Weights of a small mixture-of-experts language model, trained from scratch on English Wikipedia: 4 picks a token.
Below are experts of layer 3 (counted from 0) of a mixture-of-experts language model. Rows are named router (the router's row for the expert), gate (a neuron's input weights, with its number), up (a neuron's input weights, with its number), down (a neuron's output weights, with its number) and show model dimensions 32-63. Each number is 128 + 32 x the weight over its row's rms, rounded and kept within 0 to 255. Numbers have three digits each.
Before each expert's rows: "comes after" lists some tokens at least twice as common just before its tokens as in all text; "raises" lists some tokens whose logits its average output raises strongly, later layers aside. This comes from a sample of Wikipedia text that the model never trained on. Tokens count by the router's weight.

# expert 18
comes after: " |", " of", " in", " on", " at", " from"
raises: ",", "ors", "ly", " and", "s,", "s"
router:082083131177198113127105118144172210152144061136127128117087171133081125171133145097151079106093
gate0:150153115122120174183146152087128149197187159090152089162124130159109122145141156101143180133123
up0:062117168060122093070170123157127114097124145085095150094139130123102115096033078076104126076142
down0:095055130117177080106126131128126157119107135100084079164107098161079125133123127124141183073134
gate1:113098102164104129093121120158129115225155181016105137110108118143158089092133130097098111097117
up1:118102084143159134097124186179136154167143185129104061166177097135100054110111120082143139064151
down1:187105134155151139147061136171097109160131175142068136107138179083176103126085140132160124098203
gate2:143168095103094147159124096145110169228124089095140137084135133157175124151130127083121190129068
up2:125147157110160136107133204123098151125127141120110167100144123151158185113141114052105143140099
down2:125129136096125083149153121110136134136143089154062130122129111151128139166135112152151100095135
gate3:171144144087194134085166095131100120142131140126156161086074143137106156100148096120180141102069
up3:114107159123118101094215075112115076090078123085120150124116101163088157115166101140159154101106
down3:117095126185163161110157138145191099135143133133138056173114076171143107104082080064119156092079
gate4:126131119127121128106116132088093162120133216101150193107128055084180150085122078094131113118179
up4:142106175097123182131137111101151151129193090116157148150140203128072095108088092090087163105141
down4:124112106169100066154106149127153113166138145115139157108113134153159151192177169123121110170098
gate5:168145184064115116092150115115127126141137167195171158075107168156094110114100082187106100178186
up5:111102167159066123165144112131166122165117158122167155155100139090114083130146122135092130110168
down5:150142156143153088143131118130136177089118182100138108077149089089182117142118124111218069115121
gate6:154128108160111157150130159114094132149124123078063110080089162099183157091150142152136109104181
up6:095104187085116158087112047173108167083135133108138083176165136153122123116077137098101155111094
down6:103105151068099091208087110114140101094126152074110122116118104216120060094152139156151069163134
gate7:165113132095126115181171124147123191087136077111111095099065138130123142144146122147154099079109
up7:127132182137169152105085110136189105113166132117113121138165082155110134139070142112162143175133
down7:120132134127147223135213130125150091158147221130169163126170178079183121108156162125121116120200
gate8:093174094124111136165131155113175101047155121140134080119144178159210176121117104133097159148149
up8:111084081122126126112101140110139124100139164095159122106138126144200149129102165139140120090138
down8:174109087111085134198113129093104152101170143131116095144085119124185112135124192160184116181074
gate9:156117111109085153078103141191129103087149104140085120088097157132099130159136074127177059091066
up9:083123086136159201129068123147075136075110120086174127153129182194140152211165123103102136214136
down9:143119109177170108120103203069180149120111056183113109115141070132086197104148133179127106106156
gate10:155160115183115146089151107155134095095157152147144128119107045152135116173113158091065131137131
up10:211129041153092104090119108167148104143131106108134133145135111163160136143114153122106052154090
down10:098094104156133143171150112097075126152163131101042185141100061157075119093105163130052115174083
gate11:087137116160173134130176143191140176129088092145155162125120084121099127104122123115118136061059
up11:121117058146152111104110107126179140129187174096167071169114119124101178105140157086097129131125
down11:169110090125160088136139126059137163102099108142144138116124134151158122054111082090117144131120
gate12:185118149122115126118101058184133151138117098151154194165150126103094196128125062132145137047132
up12:169142109097106197046134163119137118112122105125135120156194112167164100067139117151186150113168
down12:128081086057088145106172104151142091105112143110131154118175117105067077101105116110138150088134
gate13:090140110171076151175085088167073138113123140147128140130163107150127096098142118149104159152132
up13:170120096141125120146125105079095102159129138132121171144089097081142136102073192111097115146138
down13:144137127123245140121145106117129086115119153111160146118163125074066206149119140139165150123141
gate14:112127159135126170129104072102147179195144167065129072124169170093119113122134121160090160118093
up14:121109080158137123096087130118104168116152086155110111154065106135127137127129206134098091063145
down14:072147138132137116151115142123101134116098101037087193121136129157155100204075124146128127136099
gate15:124154096131124092132107132131138085077114078146127173151146110149078164131135101138101137099107
up15:110093133103112154152086140189130095146170135144067124121150090163191164085169148133136106125088
down15:139119087126130143210127107141140085157126208115123097092133029183133162115114170158112108084050
gate16:134142093166140159231152068137097125106124081143177168102109110119145167143132114155109153072113
up16:156063118093134135123133204162196128047144120104083126089104115153119169192117099119158118156147
down16:103125143172174101111173150138136103096177181113107093084150144132109118136129102148109113114125
gate17:147117141051080142068176097110081138190081164114083129111094088160167151104135126166135096158093
up17:088161162172114123195125141148125112146124162113139114100155139154158149119117093119157117113147
down17:122120128133142110148160142068144151140116188116119152102142203141118063117180126110147145158062
gate18:110100135138170144079156117102143131103078157088075125104131076130116152105115095153182141088121
up18:064126125122136108117150143088122128122118122203147094109091086097136149115082161134143150139140
down18:062104088143116133190095159118178126155098154126150121143160114176113154151133104147115181102121
gate19:084100141138106129060116159112124084156120123211106134134130121114139172092182126080151124135096
up19:136142158137103105143153088126163152133142088080171079137155177087101111186165159153103139140195
down19:055155193105135144157103106097119132122101128131141160128204115142108136121181121131116160064163
gate20:103087132134181139121107145083138139094110147056110128174133137096153102190150132150037117164107
up20:091145088199082115120098114109116131091171140174106144172105187171083167120121139093168145085113
down20:078140138119132116132125119053163206145164108143113096099101182085060124152155117121131119137129
gate21:100170093122127166129099143137159164147091108090119176130113116111140119067144068117190131099127
up21:145169125178156125093112093131196110111148118093144161145128158151138113088103094161176165100179
down21:138150183150103155129182094179142125104106063132197134111102147124132154145122078071166115111127
gate22:193133139088124100080166118119111059162201110102132044116139116112124164176091097141063107117118
up22:191134142143173121141122138111095085139102103094127137129124157132165143146116090074152130130116
down22:146076098135180170146136118135097144103149161100126126157149091125101115065075108084150116132102
gate23:141097092109145138144166159103124122100128134079082134194125146126161111140164133153131155155141
up23:108137140164172090143156135213155119164075145083199116195124151102116137097109142156073072177122
down23:183154167122117065140099140091097114175156153113103098184134098093130130178108102082162170127154
gate24:172178059097079127125123103075158118142105137046185097183079185115139181108156106152106179193175
up24:159093124111146171142116086129145168127094098116105082157101135151157112101109095136117116178105
down24:153098109109154122149112118158106180120118167137136084152102153148100125166187064163134101076088
gate25:201088125178091132098102078130107169102128173116099111121157133166137155081144131179157104107132
up25:131141180106169140098152209103169142117118126158114164188125073123149161107112095104139105133112
down25:176165121120164146132142161139077121159117115051131098186141145114080089090137169192116110142097
gate26:115101145139083166159150148068109145111159152085103171086169087148132132086058104139064191133162
up26:088138088136074133175082126142074115129140150204135147066126154134123186154113103186171129141160
down26:084163128060082142121121158127148142104144118198167157103080122133149155088056154166144180136141
gate27:142136134136166153187159122130203161088113129150144122078152123114155142127147118169137152056156
up27:155121126165104113061134117126134163178108172124081172085168153148121158052126097132150097111152
down27:128182039077094145131133117121112133203096159097157154146160114163120122104173134163122173124083
gate28:101071145109138102211092163151123189144140087099136150168032212129132139110116117140099069129176
up28:146122124137110144118025178112080115131129093150202104107011095115124149172120131194116137099126
down28:113191144145170117121120118174136134124139167162089133102142144158142106172154134134150145130091

# expert 5
comes after: "\n", ".", " ", " =", " ==", ")"
raises: "\n", " The", "-"
router:163132119065182114114117118157102135168093100138150192157127138114092171092124145135143151159131
gate0:136100104135112138094120191161091124216169097148089091144104024127149138205137122142137121161114
up0:086133137097140162205102104122122155085107127152143105099155161101106081090115100102087119126128
down0:118190112057139135169144100089134107145124130137107209114122125103046124139137132164102103133087
gate1:119127114100093137162135123110085093089093157142186131092133138120117120125122096149148124119096
up1:094134156055090090165083120104105069099087123116112092097155145115107149138147078123201075128098
down1:103132139107132161121148135137186178090173100124094136177127172159122065105099164120128142083158
gate2:144072120151145210162134141111143164149144176126136110096161158120133116092149112111088126131153
up2:068123142075100076083116145122099130100138093157118107121092128114134120150154190111160148130136
down2:125128143146168114119099124136126189120152157152116108129165084113119121101158095150140095162117
gate3:143145144067150155114110165102187092073099137125129148144080139126082165133172102072153172135103
up3:145124118013146178223160149139107151160089148109105167128159148142146092076154104129078132168131
down3:154159138192093105072131099118136112095175139168131109134109149178091137139074111114129106090130
gate4:145117167178174179143056115134130149126146118121147136127110134115139113192176153114099137099103
up4:164120111200165153157027138136109090127154186097128144104174120106129123159162154131130134086120
down4:114128138106136172170096114153066161108089118136139103152176152107115169156175065113182120178104
gate5:167112166089108142117151153121122086132106187085070139162130164122114080134114163180089134137131
up5:097174087145143108133080114157132116146112083091142116094158068158158164152117045096122120111116
down5:159153139125079132145113141178163082095119201114107112130149084123134078127157150167069129126110
gate6:123128120185149128144160106127116159162129100129051070067135120151112067170131118082128119125155
up6:151113152173134128111126107145117138166118117132100071087116117118106141146080094129138117148146
down6:103144128089111121064108145149148059122166140162157111190117102144103188139113070132128135116138
gate7:069080162116087105030128133101169147158176136052179121132131120160121142151109118092130141079074
up7:108060092138094138166136138114170136144154145129144135086144159160117144150173157135178181121189
down7:122111125086090135189128143117070105060065117187116140145164189094101106100107157178153089166188
gate8:115182115165156057113081126144143161166162123154180109154144161107119159146161118064098136148159
up8:138150182129144101116075141137167117182131182186143116114151161175136113146131126052107099148146
down8:118098124135131184143130098120072140172148097080131146127134144164149091162124119142168076077116
gate9:131165161142087171123128135175191123062084158165149101104136103160135128156110098126127165157144
up9:125152178126078146105180145158148123042110100169135153174137150183097181138120108118164123117148
down9:141143129168092121145167096168154152060073128091093154163127152129151145159146131091125108170115
gate10:137133106134138140167144132112078186126112139103064136164148051154099130143179101112078159179162
up10:123143175124140076085107159128152079173121095110164091124085179068159182090137154160193134090115
down10:129158114133138121129128119183095153182157146212110072106129144140089089116178113148147144110107
gate11:088172076131134126132167138098131059125176086117124185157125119163118062152144074124098073178144
up11:115126113144134149092137116102139107085154139131141108124094155148121052168187063122147122220092
down11:134129181136111077107090088122162168116128096173092033110151100096116176146102086166159151142151
gate12:157128107087162075191100119105120109122092119128112165148158137131121110144137230100101153121184
up12:160134103069163082129147154109124129109129152118145125153130138116137107079120190087091174129123
down12:080155152170098141079152127127149093102165146133140102119092106119140159118131088147144085133112
gate13:152087138100100126108155122083139114084158089146170142172134104128171137134142086169162092178167
up13:104064162104108155137112107069163118097129130137157162202144134099172152153165103117155137104166
down13:189133182121118154142150144101115112141119153164067156139114143107127177149181100133152124087070
gate14:109130070135096104101134105135147084100115153138080105162126093136155113166148124135192102133180
up14:131135165150166142157148142141164170184146140143159090111163097139085139143090141103069135128101
down14:118151103097059097126143075105146069155090134070099132180041141094160128111152125139137133150191
gate15:053157106114163195089142109145139107162098161136095164130142140131134132170146150171153196152093
up15:149149142073140147129107166089096137088135144173168163127113080127105153166123124115077120166103
down15:141128098197114122140134116071131168162142151155065135136133122118207065175107127062163148106163
gate16:139167100090107133129154135170116122099095127171131159117155089129134157151192075110107109116121
up16:084172069094162132125091162120124135126100154142123157080181167155116110131109188105142118138149
down16:124097129175155118131169110190145115135178085066216127130095156141098151114138131138100140103098
gate17:129143112131094078119077107085181164156185138142130100128083073129091110098123073128133094125154
up17:119171145108129160116115092121136173107104106104131099097164141058191145123078116126118108213136
down17:171083145176099164078125102181123117114129160125139147153094136142107156161153130127094128133122
gate18:080175121141119154069185166137130138130128123106155246112087132176137162074147043131134097115147
up18:153125113200126150086231085088150147149138089135159127149135201141129152120152073148138124097090
down18:148126128134136106166131105120170158087169084186122031125145142068149134151109182079134157138103
gate19:106111140144108159095130134106109116079099104100159140097097132124137112128133193110109123140095
up19:092099149151105187107149108111121140090131097068155155106119125109096138125142182109144149134090
down19:140108163091148117198105139146146139121151137153072119183161135129169134162152054152149108085155
gate20:133130116059163189130149107131148145139100115110118173174113143130092157133123107137132161150118
up20:100100148145102086102143125152087101133092148130121075125173044145103124071130151170133126132105
down20:150112118026143094122093113121161115157110116136126168201108156110108200122122128128166173149105
gate21:131101120085159111132115137115140119129155112130121113121160105121139151123093088213118116108161
up21:107119156123115113120129100114111128102076117088081105141057116085115081130156176052151142139094
down21:124071090168156171106108158120117121132144136151145183146176095153129137128078126180102126102145
gate22:128127164095202128130071169082122181101115110174167154206162164119108116101057111162171141097170
up22:138212139177174138109156185169174206130144135187154126152122087160089117149144159201135153101126
down22:160112121089125091070115132121120125103075122128164095145072112158127077134127153082127135098122
gate23:132146082161224117147119121106099167169144107119133172096107132105182085108109163122144113105154
up23:120116129122040118147121115116131138117116162182108055133163103049118115133114096121139172159083
down23:146139086081162154082156106114126118093126084074161164148096139126086089079091128176170099110107
gate24:151101129100129106079158117140123144155150100153129108115152100086103171121156137146151181117150
up24:148152106162114084167147113057145091145112108124138141118107184122132101127170113100127107149103
down24:136144125045121115092138104150107129171153134122146112181134132127129184155112131128145168115164
gate25:090109149172159117120184102142124095191093161103157135129168141120209120152158131152133179157202
up25:174162133061097096126096135116137201083178112158130127117084131131050125086102144100162105093083
down25:188100097129056181133183115072177052156125147148146117079117104125181134137112130091140142148152
gate26:083150167077131178101183083099123128133126141114110135160100132171110091140106117145076137176126
up26:111095104132110181121136123091170136125160052126148070141131139110081134150111134097121098107150
down26:125141083091133176135112124093103146105121123128153096163111099153097075157184150137115129073124
gate27:143184178115137137135128139111103149139131090119139166132115130141162087135110117141174095147144
up27:118111120145128119108106101127132118111145136128104096078152094110101170151143156114054148111121
down27:076094079140148133175172173103140167150111117150129172162123194173153083127127098175176078142167
gate28:106223151116121138136113110197118127161158110129146167109123185127162102111097111203107145138134
up28:133155156153115120104103098084163106135153091163136101091143103133090175113039129103118115161139
down28:105095099097167111190154120140078133099079105116092135151135119196137084125178105202190133156113

# expert 17
comes after: "\n", " |", " =", "===", ".", " =="
raises: "-", "=", "\n", " and", "R", "P"
router:073101102088086095115098165122129089146059113170157134176121125083105146105100150142133150151066
gate0:079137131109131165057127186113102103140120085137160117141108081166162155138159137099081107177130
up0:127125150110151140066092140048142159088120076164184077165094130141255135154123146165078121173094
down0:123128101104157102157159107084142231164158102099133098172143196079167169102121142093118111122111
gate1:178148163122184119082083142138118102126126147142139194097134126108138185139190142122079160098085
up1:141164128141162102079128101140125114076148123150132195084142112156158106131179169105087135075068
down1:167156104155159159145115065128116154119132100131100140134174085152096158166145138158095193076106
gate2:146078112069093166118147140092164095133159121097086103104155132073087146146100110119201137162103
up2:117083134144102121164109101106134068126124080127089070128176119088116136095155137145191121150121
down2:118132099118138105067171091141157168121142133161115130141061159107142109117096118162072138074141
gate3:128100100112085100143174191115141099160142116128065114143102107133126118191089097192142225114123
up3:186083090105175149167143102165125131144177185148130141158103114135089112140123099175100121112112
down3:164111093167151081123146102128136086143176111136128134068067082150151167137136165181068188117121
gate4:115128113162145115126178128121103086132172101060076169121051081097126174127124095183146098100132
up4:094105083141103119141182102167128125171054213169165115101165189134116057086102179116110148176126
down4:094176181105089160123090112143084086206144165102093205108121227092116102084131118191177180155103
gate5:106140100119112162112120140172157141132043080166102152100094072154157158166169103127119125203093
up5:108120120166089126108142121173092133145115124128143196113139122115151152116155124109147082169144
down5:115114146060117119111165173147154110140171152090127102197141149128096114103119109175100117103156
gate6:136142126156137107095060129095112091129106082149173146103109156125119146083090158178121106142160
up6:116143112123121107154127145151120043135094101165162127149090123160112172096148186173089170172170
down6:087120087129149086150150135145114097143139111118116141118115095111172041165094124095158084136180
gate7:161121145107128107219178165093143115101106168097131121139092137126163097115126124128101148136098
up7:125128086139111140070095075139092064134132161186104088100131158073087154131174127113109153118102
down7:113122132179152156121085101129103144143091138155184147203178146113110108066110100127076152125095
gate8:164075097107130120160118113112128144163107131140131113100156104065091138057117154110148099116136
up8:137099123059159134108140129227093109152129136120130141188135152099093123123069122124128138169085
down8:144129127182147131118161132127074130133116116100130119118193114225136087101145152133091139125114
gate9:094095063117109095206096101150144186189116180129183149135156153088126156188097143065058086159106
up9:098116081156101111198090086130147167198116198150148121100137130075120125165123121064084069131165
down9:173106163181091098148147094108098132117064132101126116183162162136139183196080091086116119149084
gate10:165119108181134147146111141054109141145134097150171082103125108058119112101189119139115077082192
up10:135142176062140138172176109146126107106145147147134168085170156120168148127161114104137156181114
down10:132111108101097108101129137148135165100104121125112127090168111145073166126139126113075090108161
gate11:153126100096086144070134146113116100151141144116134165084091115109113121116071122089186146137067
up11:139128157141172133165208121133123146102113128127085099161148148133159102150145111107067128116149
down11:169141125158125156140188137147138091178161209196113158119151154156138166166132133102080099129124
gate12:127044205072113131123090145129147112151104097056143150104114144115146132145132166184093099174092
up12:168108121171111175124114156109141156089135127157153146105131133172108129133076192097185181133160
down12:125149133128178111154203188109130050121115171062102092121088175126155065137144119162115092125145
gate13:162174180116148129103122114122114095050119168065147160186122144136179107124138100139166127172083
up13:104113108143141133091113142148128120168151120195134140075131129092078167113098137131111084064170
down13:089139109100128090161120114086116065083138160178141136088204127099154082125147133083086147088124
gate14:123165124146064149114117092121102151090080103078143150150129096130142112131112148123083130162119
up14:124100072108113113099123098121103149087056137164146136175115074143140163076146205153108136133156
down14:089114122070120152102093157069108110147133190125122080106065163109128102152121164136209148131180
gate15:082135064139102075154140125109142161174163143135140101200151140101137190038183113161080133062085
up15:089163113135065108184071145082137090090146101127124204123146159138127159057118133160136123122124
down15:167099105143094149107075125153120102123083115150109121160073122148120196085153150111139161096117
gate16:128086156142096151200141091121158072154105171068140168141205152157125117122104130136158164108150
up16:118116133169084196170145117158177095144169191117130141115194115171103097104096102112166156094132
down16:089105176151144106133131153131171136119127128152186156154105141155093126128160149146141156083114
gate17:134107066164164126161112121128143087145217139087121150132127151133080173068162139128151124086134
up17:141101089195154129094151155170173111150135167142130205138162074163073180154139179130122141170077
down17:121146130108145123122134134139111138156143075074143173046123114062151077147144127078127107162062
gate18:139129090102126102114142100104116145135180131146138101167122075107078176173118155121120100160096
up18:105185071147135140109124137181154134172092181182172123077138099170157098124107131112063094149123
down18:168106191169133134131191126107129101109119121104164114109114128117106098130084198110236119131104
gate19:149110102148127106157165108120134084082053152185080123166166104107132105141135191084128128091121
up19:090117103120158108151070154100145158173121154121144140137124073131147064086104171072103120119125
down19:126144147159139154192130192100114103138130062136157119112104158130131147141083078105158124200107
gate20:144163153138087113097077144126091096133067113114167135055117100107059121171062139102121072146162
up20:112064078124152131176211107148158127099193154133085099180126165170159148090147133162130169098121
down20:185162089152100191133134105154108108185094114102108103072188111072132127149104169111123084135106
gate21:058115182158073109109086153120108150152097094135143115142103109148210115175122102108122149152152
up21:118105155136138169160128083139118150106175086174124104119121132125208113143089101202105170119179
down21:135152139081124062133158130156120129076092101123136175119110143203084083145184148129136112122037
gate22:105126105126135170107124171152089109138167111121181145150105159101068067117131062086133142084112
up22:157183124171108152104162069123130133112127165103096192103146102115130120181150125183136113145135
down22:152138060117142125111080156138117108113102108161154065122067166138155121103177126134105155070135
gate23:152081110123139159188127192088128171153103139151127080151150136049147112166112116100115043115141
up23:149123084140142175147175160138146097114136095079102102121101155090101177165076146103132104115095
down23:104153112152112075113079122156116120144167090174134135145124123127094120165088165118178064118111
gate24:141124104077150138072155156126106076147157100163148138143132127091073109146158085100125189132077
up24:144084146147147119120127152125164142119125164120131141157135223148157078175100117104150136120132
down24:142158162139138183121139155112082090089172186117130069178101113103127113152118176139067193137140
gate25:143104116086072116108099126101142144132120150112112130132166074112134147086149123169122156170170
up25:153152099139117174106119103125103098114147110109136186072134073165128129165096100090121114080112
down25:148084072081124137140138118120099111145122141080099159127151036137112166137131098125119076155163
gate26:115112164149097148113115107120103131194131107138128068175167157147134082100137083133098110114080
up26:057133189111106126074128110187162182107161144079148109143158108110101168108071135097100154131080
down26:170137127067154073231113128155138102133142152104114176134166153135142100074128119126177136103148
gate27:130109083140108103100132104101105152122154079095157138143115130084193161162149155089192139172099
up27:129158148102131131123131180161106112163099186136157149120128167181062080127075118129071126108144
down27:160070144173130106149140115112154107112105177119092059072093117093100104125095129097148122149085
gate28:175183094075157107113111129137157140168119124127122106172117099142127117185172135156048121099116
up28:161151076145137081094148118067101082120058127096119105171104112158126148189138157166088121165082
down28:098135140140117058153066129134097146151140123144119177095116094122107148104110190185161185149161

# expert 8
comes after: " the", " a", " of", " and", " The", " an"
raises: "\n", ",", ":"
router:096099121153139155158122096092118139132157131147155123150092112112157084108131158168113070129122
gate0:121150103046114088194137162130103117151062210160178113130079159100135099140089110156105098216134
up0:092094120113140104195113161109183093102110151124129145076127144156086099106150107170161085190124
down0:178141120089103063082134198123103158141116118093074099096111137119088091122104075110171135138177
gate1:076110074130134140151069171124139160172147071059067080141153130128158136077128134161101088107114
up1:107126083164124152142090139116091138146169125053094028121152140107157161111137126163105111063140
down1:116132112171151136170120143140150091137172196146076086103146110138119176065152123121116112075115
gate2:138096118164100110165167137099110103097115095122164188158147116130110098191142176097132154150108
up2:072109103161178202142073099140248173129150117138111107153140108140154147112119076132093135126102
down2:151174113121118133148122121196149104132093144158115130134094108103135174117138142165137137126173
gate3:090132113158148172146176145094148186177157050141142090145133129129134145109139168109043128155097
up3:074160139137179212168183132091181200128162049131117085136185150125122126161131173117101119164146
down3:220127098061117110090143083186122119166160144097130156159130126095103128113124189077169130114164
gate4:162110163109125133163106098090165065162170122125123124140154147095182136095126190132133159154081
up4:183149178110132110111098128124146056158109137150115088078201174096137098119153165164131113168078
down4:148112154145147152136138126162103130178160153124120140065064050131182131123102134152110131177123
gate5:127068143167133065151104102113130134133112132193102107093171123157169151160108095128116153150152
up5:114068106167094099141121112140138147156153133177104122100157101163144154123125112107142163138163
down5:130090199152122054104093124162171120134142111085106094116137157152166097064159180137130115126150
gate6:072135132095102144127111168127091146143152074043089187143094133152129117142113151123067161107166
up6:059156108145118198154117176092081129117170101109073196160122087130124154163114144088064150098153
down6:146090153073114100142098140119091113128155113107133125156114142117157083174100130176137099159140
gate7:122138145101145172128127115180157153152106116146114121161113155109205030151119143122119078163091
up7:159115118217068102101136131075075096125148126098077128121171142173045144135147077148108154128112
down7:170131139078165144100175129131139139154118118154168175155143206113142103112163148100129112213190
gate8:105104099171129122097105135163115169099140116143099137065101146089144060127090138103104083135114
up8:123138181132146156092143113145134122185131141184145072141189139102109215146140142153109124181138
down8:095094115149141168118129160130120180088131178137137092122088133126146103141142136163144165168162
gate9:174166143138109150048123098148142138124120180127096109143170149081128134162110125167178109107167
up9:130140176097128130076111090144127129122071195127073137145186170083169056156109105128163122102176
down9:111188090145113130112149165140094142149091105096174107154093189060097089159094111052113158115125
gate10:123157158129097216077100161179120171173170160072156128118082076119131101093144133096175112112178
up10:117176160117100176071095113179094139128120138110165147140074112166113103054143169092136158140149
down10:074108176196151124123144113184121082106139122125185171113120107122169052096138120107146096129091
gate11:170124165127128118136130162119135161100135172166135204110180135091136113116076178157081042136095
up11:106144149141185190164105076155087135139088070117117088149074099146099054108123142155129186141156
down11:154153105164148115119115182129134148107102146092163158106103179077111135113112149153129101135120
gate12:136199145094174115172143109120169131202108185047106190161162095095120146104145159114156092120103
up12:111165109168149103152162114098123143148098143082071180135144104091139135157128161128161088100124
down12:150122111088178129119150110122155109101117165136196150134106151109184185174121064110119155152133
gate13:095056152113170114144190123150042154162066154141153159112105127106165117105152089124123137170154
up13:138213126183166085101087142103173101080185149142117120139128115140101161146115123132170125115105
down13:174174116092103076165119147109185089080128157136068118137140171130146176154104143085089117115096
gate14:129082157152119154127050103098175121123164126168121185126147121193117153099169096137135130133130
up14:150130144080131160116160128142129066171090201111150112096147143099154111161129162106113135137143
down14:112111062127173121132115113142135166187138134221148077139130128119100080116152118065131100157062
gate15:143105147143141092113139155076092081140110175164064118129211137142173090125159123134138119103134
up15:122171099115097157151107124120104138153106154130186128120060116145111182079081125131094152150114
down15:148131175118132094105081115126090123154140149127065128132157098096170091114110153090131134091156
gate16:110120171085144077164139120062135173174155107117150117115149124121130106121107093030110140115139
up16:094132175086137086154152112100092134171131111134161081134162155135136096122135090039085086134114
down16:145091114147134136114112152176133140075093147137117240172102141162186158112118159149159105122149
gate17:105121128125111129121159102126137116092103165215144143083080152128155156146151128129131122105137
up17:127117151134116144132171111121112102104081143196145136075090118150147131152140111119137107143126
down17:125151172102106090161124133137126118132118094130126085067139169155140151104127182121150136115201
gate18:171140154136151173165104118150110156141148161133140099083196140099117083117124139076121154148125
up18:106109142136100156164163151121099154134158164123139101147186132128129064120124141091095152181069
down18:120148077165115159146098069091085115093117137122170090158206157134135150127123177165129124194145
gate19:081130116198148158090091096128109158133128118137136160126133089156174123064066111155130164155115
up19:089162119161167124104071114162141163100134096134155171123124130143145077065100112116136165147099
down19:144099183085110105119112094127116121131210116126149122116143147163086086140097097128134156170114
gate20:145121171100131140195187089085077098105088139136114151115166092140142092133146168131170113188108
up20:192148103099102103098105116137181173178142147113081121165125178124077152135120107193132129112155
down20:177103192163150175181132122144129095138121083103171097082114116108130178155127208084102034148098
gate21:084141183147128154109127171112091159054131170166077136161083161144110139123156130137082120182103
up21:157159129095099127106121091120143181102099150155142132117162092121116162159133146106182146114156
down21:100107139134139140110166102105181109098104158116135115129086070107167104112157102084104131138171
gate22:151122067101139096137111153125128106134175065071155112124108105031112148124112149095060152122154
up22:152129076074133113140108164144148141170137109103139117138109127132102151156102193104071165107142
down22:119172100151109126118142182166119118110075110079092123146160132118055171154152178157088100145143
gate23:129117130115176146133167141134101076126085063179162113133067146120118124079115137134105114107144
up23:072130124182109145126130142086192130101093167166127104106124093125101122104136141124091084109122
down23:132138111146163156082182109119161113150168105230142130165149112132120106130139084132153139103116
gate24:217109207108147119154196144096109096126113084125131138137089189175120170135142140119080104082104
up24:095102083143138153110035113168127153120144186115141082118168061067137079135125148143157116157160
down24:171148140067156162138135165139118143110108152106156128109093087092112121115096151060129152124094
gate25:175073133136123151149141109114124204176114162116098121143158170101164112141075109052138180098128
up25:095160174114134094126141125152096104053126094118115112117124056185154170105167086124148134176104
down25:157187081118127128149163109148093121086070112130176156110132099116108089137128157145059183134076
gate26:134206113113067135134066095141121114132111148142117102100091128143154120143185123134118103170142
up26:127160120088115162156176070186093140174107108112106160179095036092147135048133105168116069165199
down26:119138154157114182154160136209134113099138123137118084107104103172163097152180101094112108133144
gate27:082123112169101104096148126128121140100109159161136084134169094102172037091171133099107201106089
up27:147133140114120142115122126134116087166141146080086120134137228168141130075071151128147040114155
down27:175156182130110194139135141123081113128147072110100137130113094077134137157140110155115176097179
gate28:144080129179183119154178130105148123116092103121100076102113153185198146173167111152046139141140
up28:118176136114146129105107126095127167137133162099056105088142121092079118144106143135166083139103
down28:124071137172138135179175108134108120175102120094079150135130104098156113091088122110148122222083